Weights of a small mixture-of-experts language model, trained from scratch on English Wikipedia: 48 tanh GELU neurons an expert, 6 picks a token.
Below are experts of layer 5 (counted from 0) of a mixture-of-experts language model. Rows are named router (the router's row for the expert), up (a neuron's input weights, with its number) and show model dimensions 96-191. Each number is 128 + 32 x the weight over its row's rms, rounded and kept within 0 to 255. Numbers have three digits each.
After each expert's rows: "gets" lists some tokens that make up at least twice as much of what it gets as of all text; "comes after" lists some tokens at least twice as common just before its tokens as in all text. This comes from a sample of Wikipedia text that the model never trained on. Tokens count by the router's weight.

# expert 61
router:188119156132082115151174119105111108155065107067098105135113112113101131136169097132143107132161180133173128088134113149134124120140133156124132179107097147124080061092127164121121179132099170150175074097150098098110104141155116051101158102122126082119046150095135179130177120191136094153
up0:110076115129109097155241163097120080162128126101113095137125197159153146145144112140158094163133121143138101094148080177159183100087172108160119037126153169127121114095115137075169110142124133153108091132123125076107114141159071129105132156119111113169136144120151158130180142156177148143
up1:125168119127080171064183129092162112149140157114137101122107094134125149125115072129145082110196121161104138139153194081106129149118092106115123129071106177086118084128172111062090197155097171151143086113147134158127124133196203071166143104187120098088086102135115154179160136163128142118
up2:149124241072136122129151115077161109141119130115163141140100154145161066101128129130146139175093127161135109139125126170112162125152100127036102118153135209141137087067120128126090124132152127091083143125108126188150115091164140128127134172110139129119176141102138154109125143182096134160
up3:145106157120128071105154089126190116136107092069144112124107130122168108144079129084138129124180104109117138118153093155087171139086134197131140133156125198118127154025109106099173079111143133123111092113122142128117127103111138094129105135092143149117166145146118119103149139132106159190
up4:134153128113087111087156137107124190131119146106104161142103110119180056106122125094152115138158164103130148123137102107099106165132162113106120103203175140113101055096097080157101122074128141159079121119073129148145070128120177171074159044151191188151094128123154120211137118119178168143
up5:173038134116118078117116149147116107136133127126153123090168104102143194129114088121104092131130140160100138078190089112089125110103142156118099143169068107100140105134066093055176122159112110126162138107158139091163151180121181074059155118115146101104138128115121112125158133108126097145
up6:140128126190135182055110148117154160116140178135102165145092095119149172098128053136132049075090072101083071040085194092107129126141124078107124106143195063108189064167111097134077132172105093140129143159078134133107107163091104085126173110149130164137113151083141168149180101128129106173
up7:135109108180089066127135139171185104091116126163089114112124180128120210116132097131093107115150066102158077148133157138148122155122128179143107182154117169141103122138110142126140112132140128138171079105076145129079094124138091074157064207108106103130169101140151102152167105140180093134
up8:130094122104132154126103155076166160169136175161121108152155130176156077164116111128128124138092133138123094102081152113182103143062130125128121153108128122059059130142137128119110200168120106125179137089131180121128105133120123144109083115125097158156072137128129141184173102139134128135
up9:142085199132084089162132112159138188093097112089200139129136175116117157106153133135119174172183127128138155110153134120116183150114103164118114179174093169187116141096080148100171126170193116125085104168142108134115154139094059099109178180115098153089087174104137173095104104158132071114
up10:138113154117124116165169126099150096172116105141122160113187129162124175132097132163110106134140129142151138109125084124108137085119181180150109106121093199081122103151157148097153086108098153138154147139148104070117114116121130104157081144131152075149124148121096161143124134138158139148
up11:029115147155107155152131188107137114128138077095125144127178138139136085148084142160127081133103121121078157050151139172100111103137146097213125110160073128151087135171081113114137139117188137169122119105129143123127112112127115156087139125130166082151171113193148127088131142144175168141
up12:128146121176144163175144193124156102167115108134143156137115085148108076133114116113125085090082158154025066094140148070119143109090097120131121126106130113097128113088096131191122097134148122124146142098149137140178147069093095159144113153161182076145105150206078160096117096157154146185
up13:037094126145136164090081176133145038146126110092110224146139153138066066166090125133148126111109136143060163088174169142119091082149128120135130148111137140130085084132102098086104089106149137105079144091144124180113087040146118188100114149139140117054129071137114111124159131151135131154
up14:097145086121121095125127182147114124098118114091136119148164129134057119113147177131143161123162085144156103113117122134157116114195170158130210030116101144165173095139197128156132138109137150148217144103162124121127085153146090161174112104171167128152107077166122160097140109116116142125
gets: "0", "00", "5", "1", "2", "6"
comes after: ".", ",", " ", "–", "00", "10"

# expert 108
router:139117090153099138140195138089125136157080142113131128132109112151132177147136166132127093078111139106119136158085089159149151147148158182155111130136154186095123096090112143106126124120124128131140059100140113109123150102173118126105107135122145107108105093126156135120129127084145116166
up0:157117124150133124099134122146128164165082151128082141151164110164118133107121154092169084091092094111063103110089129096124190140152214174149191090089109114123158153172114139129096109146115120142113098109114089095166083153123101175055116180150176147088137105120125171092109107116164142128
up1:144148115143144146092141087081180098108109098157159065134049084160129140119088173191126169157144114131095127132135162147089135143130167133106121198139124115037121119110058142132153129162165122106170105129099133099134111090129122159194116159096217128129158074083163102106093107103095075089
up2:100124104171189119154097151134134117140141143109080153112113140193131141103126156118087095180180073125106079151127089181153111159169144178163158095160180182053163099066114202131112097095140078144149096065166178162172139093147129142111190092179152101092101140140092194137103194168110184123
up3:083173155119128143179119157170117095201130136142107103151154111100135137114177124138142065161134123087149068111112107153183161152176183150120081120081119139068116112146127151142116114140122119126097081085136121120159143105182129103195120152147093174111136117098138067166109153122140181107
up4:136165116105105118125115105112102109084152160170108169190097154149158159074136160116118148133206129146088182068137143160130157140081146106154101144138147177144091040120105085150120142082125153145162133099094087150111133073151081173138114095083138112090095131133117128076100103116132116117
up5:187122112155160128113188131148096101168081133130136102115130058180111117127146173127148157114075180178129061136153089194100147138144144091116116092145091114130141130096217138189125124043159129123134144158108096164123117172137163104141169150121120105189157148131132082108124174126189160126
up6:162138133095104112090094080133130101136099092097143167110100079154120127150071125190142061102099134109107112128128148110130095107146128165115152147171128170131180101105165149119084117133153095142105148129129142185130009130099117158112205124057111154068167141144070142158123098172130072091
up7:085136109095137105134037124107123125197122130084095128118102160164120251169150136113086142127187129169143108086098143164123160120140142158153193127144148164083140140128131090175091127064094116151164148125149086106136118093107138141194159124171175069127138096086159053099130131156120145133
up8:117129142152103105154116159115086099100138102158114111108143115148089185178152125152140131105165143194174102088179112080146250147127180153129138120111125181154131210110109191081138143145108112107119110089126082106102132113153149112084140126122141122134085144117146159127199177125128177171
up9:134168096089118140109133084137138177126112112145145113149130175098109111115138113103124161126127135117137140121155094127173104113086141116132087165124162174077136075164125107140136086108083180139089103155069142131173084168099176075094129145147073116134115097074115106171143143115143136122
up10:145169127109125134128118143130139094148120064120090110098163063082108159137000178166090085075098098059121138135119165116112114126115147146150186212094092108102136127149159127155111136130113100141111111087148129174105091108121175111117138172105145075040094142153070152061159137100159067100
up11:155138087170115111145084195070140132113142130159126113183161111141167138115082188087158105139144124107189153132014106131198102128124164103167120120108118085118132117142090127162111173158116097113111101119144147105087112139145156135144094105112161174120122120124123139170151105101100145097
up12:166142149103117175125118099113210094121130127089136175095060111117131070134146109116134140114152109118090182097165112129080152106139124106117123150121125135070158112044076157111088161130140139120150141122133175143131106133129110108132122110203156125122146068168136189139139143124107129197
up13:138154152140089112131145105144116111073155115113144139149094118126169137141167119070126104155094163120122139137111103144122059134102093136156085078126122102135098083127185122141084146146141176145127127164084218096082113160163178112127148154097078138122069129092141098148126166148135117129
up14:151172129144096135139141081093112115164119120152161102183160124180121149174091113125045099101129135069100102131081074255110160099120125148097115104141168149123135149059179067100155135076167123124131140115178074163119143051090140165131152149136182147162168127097138082116164091081161141203
gets: " ", "2", "0", "00", "3", "8"
comes after: " ", "°", ".", "′", "″N", "°N"

# expert 119
router:137118137154086109187094107140139163146078103152103102087145124148115145149072151134132094105175129148102092111116093132176107139113117159129098207107139145105123054086141127156089157104127150137130087091212148046090135114132111129106190107146105089139105045151078166147183144155135147124
up0:113110110098095101130094093113152117138159096162067140095186186141081144169128115145085138161121074114132081054165087100132153123139131137131117197141118133087136156134076141145083153143172141152112132086181125111129145127086148141129078151120148101092112140159137101113089106139117147130
up1:141121128128088147125083142121125174154114172080071112132144146104112144097147073132115099144120121149169124148141095124171073186119115184057165143116117151106103109126089094112114110112113196098103115128123076081083154103118085047136095109174095079178148094152121118183116119165102117155
up2:180134078115104105116132138121169118108118166099118102114166178196123166149087100136128095147148130112163131131122083092174137137098162186075159140199161103115156183144181179100146124114127155111138125146076122159167095203089130094140162125159129170151100118173140133198121153139137073093
up3:178120150117108101082137107110155099131127146123114083169119149094174145131097063157182064159112127157112181142092177148143108121125113113136133169118135085082143163125094112128125124107099114128214096117047141113190099147076119066147124112143113115123126142165134139153162094122113107125
up4:123098149136085182086143121114065103097132160131164111142119197122137119220183187138104135107093134136120100119116141163109174123190079041125149173068136118102149177123147144148142102158114129148165162134147134157164139180101147176109086154111162154036126152130127100115167099165113184132
up5:153154110122147120097107121112125125117137115127172129177098151174199173128103135141130103173087214144105105131106095118118154079092114169115157137147131088072167149147141151133116179113109145122163114114075160046144044169151161084127141110154163153109122163130125101138172149156136151117
up6:147137084157116125141134120117145118094121110125145127070148126163155143166131159162127169080167151179087145103139086149154106082144147167124094121150096149084119096137170181171139181052183094149143117090161150182152102103125148140135170116149133146113099159194086137136139149207149090081
up7:149076130116157093143141221110169120093114075151119130141186104111084123104187096127175098160164046107095117096176166092120146142140156123166221131188128141128131017111100123134130140170114132151156053085073100148133093125118072130133114110115190114131142125153163101166184124064110156178
up8:095119129139116125130072040112173158160111111075137068111164143121144099122150112145144092159170144112193129164116059125180111185109124193076145172205172146104118124160141120146132138100092173124111129137096101048130086114084069108127121108171151131173164117196127160187110128166146112121
up9:135133151141098104105090102122197113107103180130099098157131232160141113132087121117164182104114107066131119112104106136163130117125094192109094192176145120113166133112110076134102131107130154133109121108097156113138149113124113122130097085124102092121182075179125088196058124112147152141
up10:119146151129086122113171117127202130128118154091158134147124146159134147179152150207138152146159122103137152117107148131194099058113156122140176042189051132093133096117079160144166157168111181083105084119109104042137128136111092132120194056157209107123160115106141105158189159124091157135
up11:117135157104119121156128123120127120147160197173135125097149185088122136183133145122078066136165080116147080075155086082150165078167193125178166144129121142108095149164096105167081151159106106154119119108164162090136137122123097140077109118146105119101070089101120122127120127137140111115
up12:132107124104058135124108133093094111145129106133114113123147093195061147152169112137121157112132151192114049091101131132146103127091074146163084044117102156071123108124150185158125104124125091114108144116191137103120171129109117094141136160197135098146176136173149152169171122156143098099
up13:174144103155125127181088134160093146141105071154105126122150096164158164121094109170148070141129201101130088106148108107068127155101130203134075184185170124145134122113123114123124099099161163114108130091079129129174153092110111085169126172090049118185097134145130113152155110198146122107
up14:193180152152150135120147096140067110077135092103126112180060148054210153075085110104150133114123153114098099208134159165136110130167145101168116164084140126166131087118171107151109163191069140129128103106058146152154107104157192147123149148146122096109065099094105123095123208132137150145
gets: ".", "10", "11", "12", "13", "14"
comes after: " ", ",", " (", " .", " $", " −"

# expert 101
router:159125180112101128160162135156191157151117125113082176116094118157061136133087151170082114125139161083158170084093095144160160101113137092120086088123132195091071098089097124083163116136172193104133144101160102066109127096138120120092148092135147095096154106111067167139111172204153140152
up0:136143125104117155177145187102147160126137119158094102166135105141075091123127078137120076135164106132158176054146048167129148113118123076169071110105106163035067143105108093091194139092109177142152127131157111057164172136126129116169107135128165086128103123162064116092167144119160157143
up1:143105226087113159099133082084119171140109153072150116173104086131112033109171125073106105145042052121141135128146136137172130081138128080115224163075175145098137101169117042130140137187100131113112110124098116144136140122120096159157164135149116145135114102075132141147160094191077145113
up2:135143085153093091081120096132171169091117159170089145085106109097088143152131140126168108115134109110123178173172177104102109132162040171137140134117122114167088137141175077117073102095094131067106126131083085145080138222143120123113112115179109109105171038186167128104087125130158072126
up3:104124132148086129148100068149126103123110150123130188147124171148034084144118144167077158134128144083069083134099052125171158138114106122139120112126107151140121179105078176098118117078165129101102132094121113069151143127107130150127080172161164078054127174096121163112141160194170219100
up4:084124147101124128113114069137165158129142128105136059117126112090125128103152167162150138157145168139122138129162124115154135103136126071149155171077164140077097171159127103168127066098133139097069158173088124151144051144162150114122160106192135153115122107090098088081107141136114072142
up5:119132111157147109115112155136126138109124105108144115094091098108106157101165149128074130140108167120142096136161164109090109138098043154137163135102120203115078121071128125104135160155175121139118157141155113112126115120143071114153128130160110180073157125164167150135111093139135096132
up6:128090172097114179109177119116148160100132167117113106142105133142117092116098129150105106156193109104142098044139118152110164111120146070143101119142066130021072065143059095124146151094108183163115139129091055058135104201081120130118106134100140092151125115158096146079143124150086119148
up7:137109137189095053138120186209155170149102102110121189095072176159138092144099126129139137135118132096132095123075116106171126071182138161145130110143184166135145137138160156103110099163141107152151108140157091098170068115158155116087148155168149093109149082128072168134085170174212159199
up8:139200098143160146084089129109125132173100103154096151060107103134136123143122165135172161161108139104160127163130146137134126108148062106165085133083110102092075140108131097093154130141162142131114065097159094079128135157158107195088054106120080157129158104143137131151154101165128110138
up9:139138164137107128110130119139124168133111114147100104194120104121110102097136082173156149125075114137142096148138118124170164111105064114105185148110160158099174167169114112100115138103127147115084106147124118144135112102086111040155193136163096083076158086143118137133135134144097177140
up10:117127078103126139139168141099176152132115147115170062099082113113067119140108135164121062101145159115139134101176147109128136155133128122107118119193132154092157122135113094134105208138167145135162147106139121082110112109164103087131069109147112065084171099121141110083080139144145062114
up11:155123194108119057123165145132161125108094115121146083121078171116115119116089136131148062107130112148133151131196114113146153139146134139084089113157156125130153098118090110122130175117163137117166117080141133039106128191119117094140090117184109136075140080115160125112109143170138097141
up12:126150100087178147092119151121192158142129218152062196104122124072115111162110121149201145111132143111088165081152060142141157083128144095124139120100075111055059169147135082097085080120134147132105097122120122054130126156113061156123079109136158098111087133183098128112154110176173140072
up13:195058178187114068172104130152113142131115126140053160127143197163072129228082137134102126136155112163072098106097110136128138139109124147126119095173094137169116139128144142113104197177127073143069119159154105058139087110141127116090124146111167113070161104117110136135124126198144155130
up14:124094122079146191155123116195094164181137121118126182079189158173183120145177092140083141096103147063132140083110112149104102111159131139145090140090107127105072094128156146124129165128136093110115159177137093137165102162146145130097071151140119119113146137125144060066129086098184107084
gets: "-", "|", ".\n\n", "===", " |", "=="
comes after: "\n", " |\n", ".\n\n", ")\n", ".\n", "==\n"

# expert 24
router:093108135146110084158147104113167068157084156157114114122096153136162095213155087133112126118094133094128095130145113153207106073145166086160175179112163084068106111156116139146134157160167157081103088129190151126093121122092155083100157131127128102131124116099088060134143159130122137154
up1:078113138135131106066127081110163100121128180155103093106124147147159151150168148113144115116134139144102169133141099143141089095139107130121175138126140161077173130117162175079144061154145117103134094143141105102121099127152084098094180134145142122152136109103083127144142175151091150133
up2:132147134101088126110095101126129188142103125112138150135072128124172078104110122138130101128091147158066157124116155069077094057167095119103129110106202131113136106145158164149073176139094142062110122124111188187095175122129156034155182044106171144153107112176136126143141135161115123119
up3:154116150138168149129130084182115105134120204165134163166233147135163160183177098115085082183076103125105161137141128143101081186121160142081162142159162108102142147118138118170155165133121111144099138128066112099140129200100141118131082154177125131106129106083174095154103109155112140123
up4:176123117141077101138165131156139092148128114065066195107114102096161106174151120116090082171137129148137080113163109080210108072114098107122137124131122111161101124079117162124045165069092148112108118138173160105064084117138159143091142049127133166108090172186121105114101135130103149116
up5:084110162126135036200184108140154139169131150111132132078143113128124043092121113087124129115113168143128127105100121138141123111067130119087140146109179130123089087075116113132224155160176147095112143149169149080093098106157140129107149077145113125159081142080094104091100118102120143115
up6:128164075126149136136096105144130133154115125063123157118118075108123115164109135151201072091108126138136094093147131114111140162142115105155101162146142102089129102120110134137120126081129163136176140160134104152205141102155139157098186164118181151142150102143098110111164162160080128180
up7:098069172117119132141155098126119071122100116075099146080153081071105127120172135191107114103100112121083132121148120127192090136128143127054119131108150103141102076067136107081061094199123124066151179107106192099133112116176120131116208117103114137139167152095107114114154137172128106108
up8:185118045112104098081109151130141093151101114136120087145168147225129143121105105213112088119112124078117134116053078122152147055149149192146094177146198112114162104132085152134123149100118187102179070112102117179088101099057113159106091145153127108108065119131143144194098090117147119108
up9:128079127123110095131105114122135176107095135207155138086151147082130082132128163053189142079102188167114124121100184085169075138179130170178123187097122069114123171199147144134132174169167093100173125137118157159039129097109126134108132133147124144200138138195156106146063123150115134160
up10:102085168141097168133157102076121098076160117145065094122141153127121107114133147075120054160159103138075162147162142102119163083116107135129181090098132135127183063128099111091110187077197113145128128163098126138120125156131150110065132094121126177143105117140131193165129089062143185145
up11:188102113122165153160116095174086123144110038143103141150113160133105118157181130065167108166051114135124176075150111086108149088133099130110122188095120099076123104157095205153168150148150139119171145155139149110155149140153108047086161145170140132087204117141116108142095125156121156178
up12:138148181117093177097100152077164107089136240125130144130079167075123137135127111138044084096138124137126142143104135160162112121130152114156138103148185123121141176069189112089112155103167154089113138121134166068124122147193160100120145122176110033080161153072111121143131153136133116084
up13:097103158112123161085146109132102140178116156107169122144138103122113142169160145079190097148109079112150130137123183114174120153096137109102116123121105121128154142124144126156139044140144146106090069119155165083127139206184094135136189136123138108161167131101148109139134183146087161128
up14:137132139141076100131099171143174078097124170148128169138167144154153132129068122165151081094120110120160135140075102149118164146115177169154138125127144107144129128091125108126097183133124179065183108095095143072127090148146167175118121104174157105089180180117166110155150157112170144134
up15:161154163178080147115118155094162153121096154112138118125157051172122137152147156149189089136109149148167108103127137175155191121137095080157097170089090082127123133157088132140083160152111107118100133148137117143060106126140045044163195096082110147150119143204112113169114143130152156175
gets: ")", " |", "%", "),", "}", ")\n"
comes after: " |", "2", "%", "0", "1", "3"

# expert 84
router:087106096176109134115163065135122131145090125143143172134090093179114124143117091173127047103147166134120111101133120174136146076136132158111135178179167118065123105184072098135154166171106181078107132117125123121136093108185124104111198116136145056119173039139097069107130151107131114166
up0:111105174138097157190133091141085122091118152141139214060156071201142138123174128143207108161145177135122141152094135119182095086118137119120170159117144151102115104161110106112104075175162142142063130112114099120127103126105125145084155081120155185117105096082084137163074134165106165153
up1:098139165109150185145137114143104154062092129147096097082136049111153094110111137217085102128171103167139138125065141133076179151169100135133171211092145168073106135139126144110118119124155078113102116091108082106155173151091094069192100089107158194121179134113112148113110105221064107118
up2:166155170165148071117160128171117111104106061127168128194152129146031065103066159102156183101194138154142202122138199102118070143164137102148118134082161154077116154091134079102153141126148158100128111118129118129109103162093146171166138129092088087154129160137105150081132144094068144142
up3:116184150152144136188161117160103137121141116146123192070187093184160158123123144131138102175157133157108095165069097097212095101163144120106154132108143183084075145133146104141122092142126124098074133104139103124117097083079113158060142065138179152122160089125045099126063098159101128152
up4:124144132144109107111102133112158112140121161107133171083115162125127103174070101149148072127084083144112089132161103061119087062211123120130158148142117116153061022177120108132123103160155174131173100126133110132122136145129098062123115119136208125106124129180157101085147131157196109197
up5:112139132123091098131152118114157083132106135095099133136108098107146156147181061162163106070135159126126110104142156162151172112083151146121187148157082148082159132059069110116150131140163166136114139066092122105124091098160075080097144123101119155148171086089101141125131141130122126147
up6:171134114092097111133164218165053089138116127133134154157098159158187108137147112086139061134148170117066134101136135177085150154154168200113054106074073137088148111140182109170105098151133155120148129123161122144146124078173185118147177112147171118154056087143113136186104160132155144144
up7:103081166117062082184126093110113121140110146151132114147139152134154078109127118052155125115154154101186131115097128184138128103122125135131115160194105148166088161173057083159172151247141109174143096138127158120103135105128128146105113136137099154102101184153134115119152160112112121106
up8:140118106128195051080131150183195157103130128115176183122169143102108088129132128098176070120096128106151123128139136105093135092151162172186159085155114116116201145165170152119169093119155117115134151174097091119124058147125062077089173126145109139130158117173121131103153160104131122122
up9:109097104155066142176109156058129141159109129123096125112145095135097158120121088099169108216131162074142123104097124144165157021150164129137183161163120138059182126168153134116114116111128139138085124055113147116114059119136143176072174082147146134167109099095065110193102121154112120171
up10:113092133174131113197116127129162102090116138117109139132142180086131127175089123124144076128071091138100092082135056085141129116078096147104069132150071153192121126131137128138157125107158137110111142162171160155121091061061038106081117152183141117118136159183150114089141176131179141138
up11:132154121141115122150140128132145054137125092078121124103139141116167146154188139112190166123142136186132083135138124114125109159133160143112196147090068164193084045126124090092202063133222141077183103150142064136133151094180168159091113090154109102122111120137193139110153087093127190191
up12:139145116155110130149149135109248113137086143151160120155086139067067113114132143126100105056093074115036136109143167121137131100134104135122146121099142107109178125092119161106135120099133070102150149103119154156127120112160098145165117130128118141096138129170097110141086136129149137144
up13:151106149142125121102106082096153076029099074147112105160130191125169120142122105147165073070134097107072140110133127102076117083078055072095206155151072135073150159112083132131105125203154127056112119182104087125142137130133028104150170097155102118115159085114118107131149137160104105122
up14:156144124108094113068143140106168152130120138093149107142158128190102106084151121072121167088138110100144125099124109141149108176143111114145078109101170199146167116151201152152132122119176081090103073113111150123118192067146098093153176077147147164085156186174130119130162184111200114146
gets: ")", "\"", "'", "1", "2", "3"
comes after: " ", "–", " |", "|", "2", "20"

# expert 22
router:165104195158117139142194106129179049044084104112106144139124112143112132157127165134100099105108164081123119097115097124160148064171123147100128110114082136102096094087137152140129163156109165143137121111154139061142158142101100115109211096101148073139107097115073169117136157170160155112
up0:108057112099153121173160119123086111129129093130168149111078135155076123104100114125095103111125143101088185112093125183154142145155075174101130137126150164064176132149135128145170159146113100169086131121190130134179070120157153140107164106141099112095102144157118137135196119183115101131
up1:118069071117066137129191104120137077109129159173115142104122195100159166164113107086171000077105135061056069148144092139124103094133112134094119115117123132122111171153118116162134074206092120135137131163170109106108198163112113089103166142142094121149142151160100126169154087120143119065
up2:167106103153104112060158167129064088101114118194167111157145181144121125159093125181158109172097088206130108098128162148126153173166131128126152124124161102096162142158110131073139130154146172123085063101093108123160149090171162199137164179134214103122129096161145158071150154145127155147
up3:146163088105111101102155121091159157102098133069117123097069135144082088145127121169146108104090149083086126167149145181034141150159163174145134116136138079153152173146132119118219140127146088134112139121146093115137100183091116164085107132163126097162129080118089101169148133082127089091
up4:100170148145142117126211132135141167120142137125188119119122115188043143122070127168089162066157170078108119124107173156134130166090130124155141107173142136079143127124098142128187076137069117145100131139194140178162143133121182142170139100163124157102115163129070131171129199086139134166
up5:103142113130121145097145148140174122059128161127103145196146085148099149127087153168090110109116129048122107134115190152143104094163103148177142097174071154184081103146134144157214077123107157125129132136151124091088172111084194086063182116120106119145091145106089140131154147115141111080
up6:157103051096129097135177079156113107091084082119149156154133161172086125189148193145125108147133209121140077144117112169116101146146133146220163115157169125043167157102103133139101173146111136144139133157128110116179086131139121133092108123141134117170153115153103142096149115096159125102
up7:137110153150161129102136175162175156108150107110084123105177130123158131120121143126147113161028161153125120173106104114193137131153154146134149116171145090119098137145184102144086131151055125116083151190125141076117125122112184051112172109121109130122139088107112109138157138185142164124
up8:179068149141172151155102116107109194124124129062147135137154114137081222112179114131099147109134135112155091115067139113172155023130085112144181181153101118074117160124078171116111085110103097108099097123126117162106189092159084089095239094105185088152154124120146160143171215147085146132
up9:138138187123149108118088113091172097123104097134133123128053095124131135129150137142124139095107118123041128148134142127109103068128131140072116160075079106098189157120152136106125142194078159110140110154186196111122160170116141113135113167119102125164149124142069191125180174078149081119
up10:162157121101144100142142156060096115123124122122162104151119169157131130166120158137147113138135127164117151130138060094146132091109144164112101125143101175086111125130148105109169151104092177132130101064131143073158121142146116208090131151090165090193127126127146151064126161166173109114
up11:115091175082175129096139126150142125104115122200138110099147090122145110128163124119132117152113096195110074106160137137093099162137136200112122184118177118056136101110147175092110128111168139128191139110121180054134132117158140097154157189132118162127146128086152082052171101148114129125
up12:133100142164113166177158089069133132127058121097156122038142138120161117158090127142105084159132108114117128156100149121129117089080144152121145116135110124093139147148132146122100132155125097082070133076128159137130138126170130085092125134113078128083183043136137138117147135059130155140
up13:128158130129107122127090154158150059114148116162087191049136098072169116115156101126105080128147110131140076043222137097179090089133142126088122098088092088136090089129142128129101101160129109078106145132172171152163191131125171138153184116166127101097030132114086144148198150131160137090
up14:131096193155191158113079126135128140076116087149116160151101109120088159146144123189156176126123125157140115087210129142118117132110145149100040158127119124123143110112144127085179112139141138131145100132166207120079159082091181132136169118123154175120112157095110143122155125157170160150
gets: ".", "-", "|", " |", "==", " "
comes after: "\n", ".\n\n", "|", " |\n", " |\n\n", "==\n\n"

# expert 97
router:146102142137130112178110176112123143103017091170134161156145132170121149197108182123141083137087157144110140121119086142143152060141144184136179111118132153132153063100087119123171153153092146079171101094126149084094085115152164148071141138122164066123087086114086126127154123149173108159
up0:123124166155126132106155107118108085106125120125090097116105155157122146078168178174094123180087084169108157115146202113115071172136140142100093147150161129157152125166173178132143160135168075174171119173129128147084123106185063060096107180078107156191181148208173113116088088111168125175
up1:171136097158132072190127131156202174129102102121150197109152174098143217202156141110170127192117247153132131140135135115145124112102113164104096089138149118193206150134109147115172175144132169128140122125139077153103104149115074166097109146165197130135054145131166088072176129066105187136
up2:185138090103129060121153134089179141134103147199117192132127153162212103127167128086104122155112165166120080114122135136105114126137136164086122135166124145106165098180124126104102095106120090146119133075054144122144127160147125112153108117095123109147104150151106137123220072165103134121
up3:137137144095103159118086153095192060144109105163110070139131131125134096153184041145105052196153095152115107138121118123138159136121098092192152216116078105049126133148143142125107120108105155180169093197118157154113101144093170101140087128111161115138119134121168181085123091109123164140
up4:077160112143129142094085104088115093135148122183103198140038094053110175140132158196074172055136106109145118103138083129134125149155093105134098124050125064090149140084089113102077156141146132116156150120194146159171174097086162127176112133175111166096153191116077176190132136144176142117
up5:104073136089126134151057134134182135108124151128164090115113078170120171105096164084177144106135114134128132162069077108163121093115163130136157143162131096092133113154110127127167122203136129085136124150114156150125132117170102105077207072137133140069110099091121093178118145189106126101
up6:184102132189153108108098147112125156149128124108130209137118065159125180090158135138110118104110113128110111156155161162111120136108127148176115109124172072176168141129094174109123207137123123100096139105176099163174151184107153128193121139162135192117099140114122132120125175124189088148
up7:142120148146138121110087142144168133164116148124162113145067079026155110150128129106124117066154067149120141129125093109162069004100110127113239114107092091137115140088121135113139096118095172137145143139118091119157134177094162116089070106208089062137107143106090138131117135106129127139
up8:116173109126140156088119110116155161135118165113124163105106147083096111116112043102085130107096110144171125123171163128115136161083142128125132147086153085147203084091112091127143193114130092150114169131167147077192137112186107183094158157162190148135149178135123137173099142127151128168
up9:096112150112137076136140136130104073133098139157098177128129120147155121187143150079168097111109195159094114155138132089167104098175092177079148135134134117124152104143148117110148082109121115072152108089066133125081113142165078150097140098178074125123111080107161069225131111175142051145
up10:095113165126095132139170088120148140148113076087087229132110143064135161170065165158136146177118106136154107127114163147127115112168082106068184131114123132138120086164124175115110122207138164101113144130071121127131131081106084173110107102164140073050163134089115105154186114159127158131
up11:132110142085166149124089131145166125117100096149166115073148146140138159071130132158129108134138093125117074128199162117058193171096104114096136186128127149158145103176066099131171101108129116182159130166071155150102093122107108111085103152120128136121155093121065084140119131161123126129
up12:150103165138158112093145126163141122117125078130156194149142145084160165083046145136126095144133090150123087137147086102191184128110155158101137128093172148155146061143148127106157109191139118098098125086133095094112184155172111117078113136182110073129153156135052105118173089115161222152
up13:107097138093102189123081139131095126200101123142120070154180112102146094186195125129163157139120149085152197100098101133141112149135114135061164145157083138130126107073108132146112138093127124137162074138056102116083112076128140176108118135122059131107111105157161126178138084186148156169
up14:118114111124100168212118124103119151127076106093185118108116195125067110158096145108148109142183150165134161134092117155218079065165114160091171101147120134163149118116171123161133154145095173181175116089168102063142091094119136145079168106107154101177124110135186126113182080088136098188
gets: " the", " a", " The", "The", " its", " new"
comes after: " of", " in", " to", " at", ".", " on"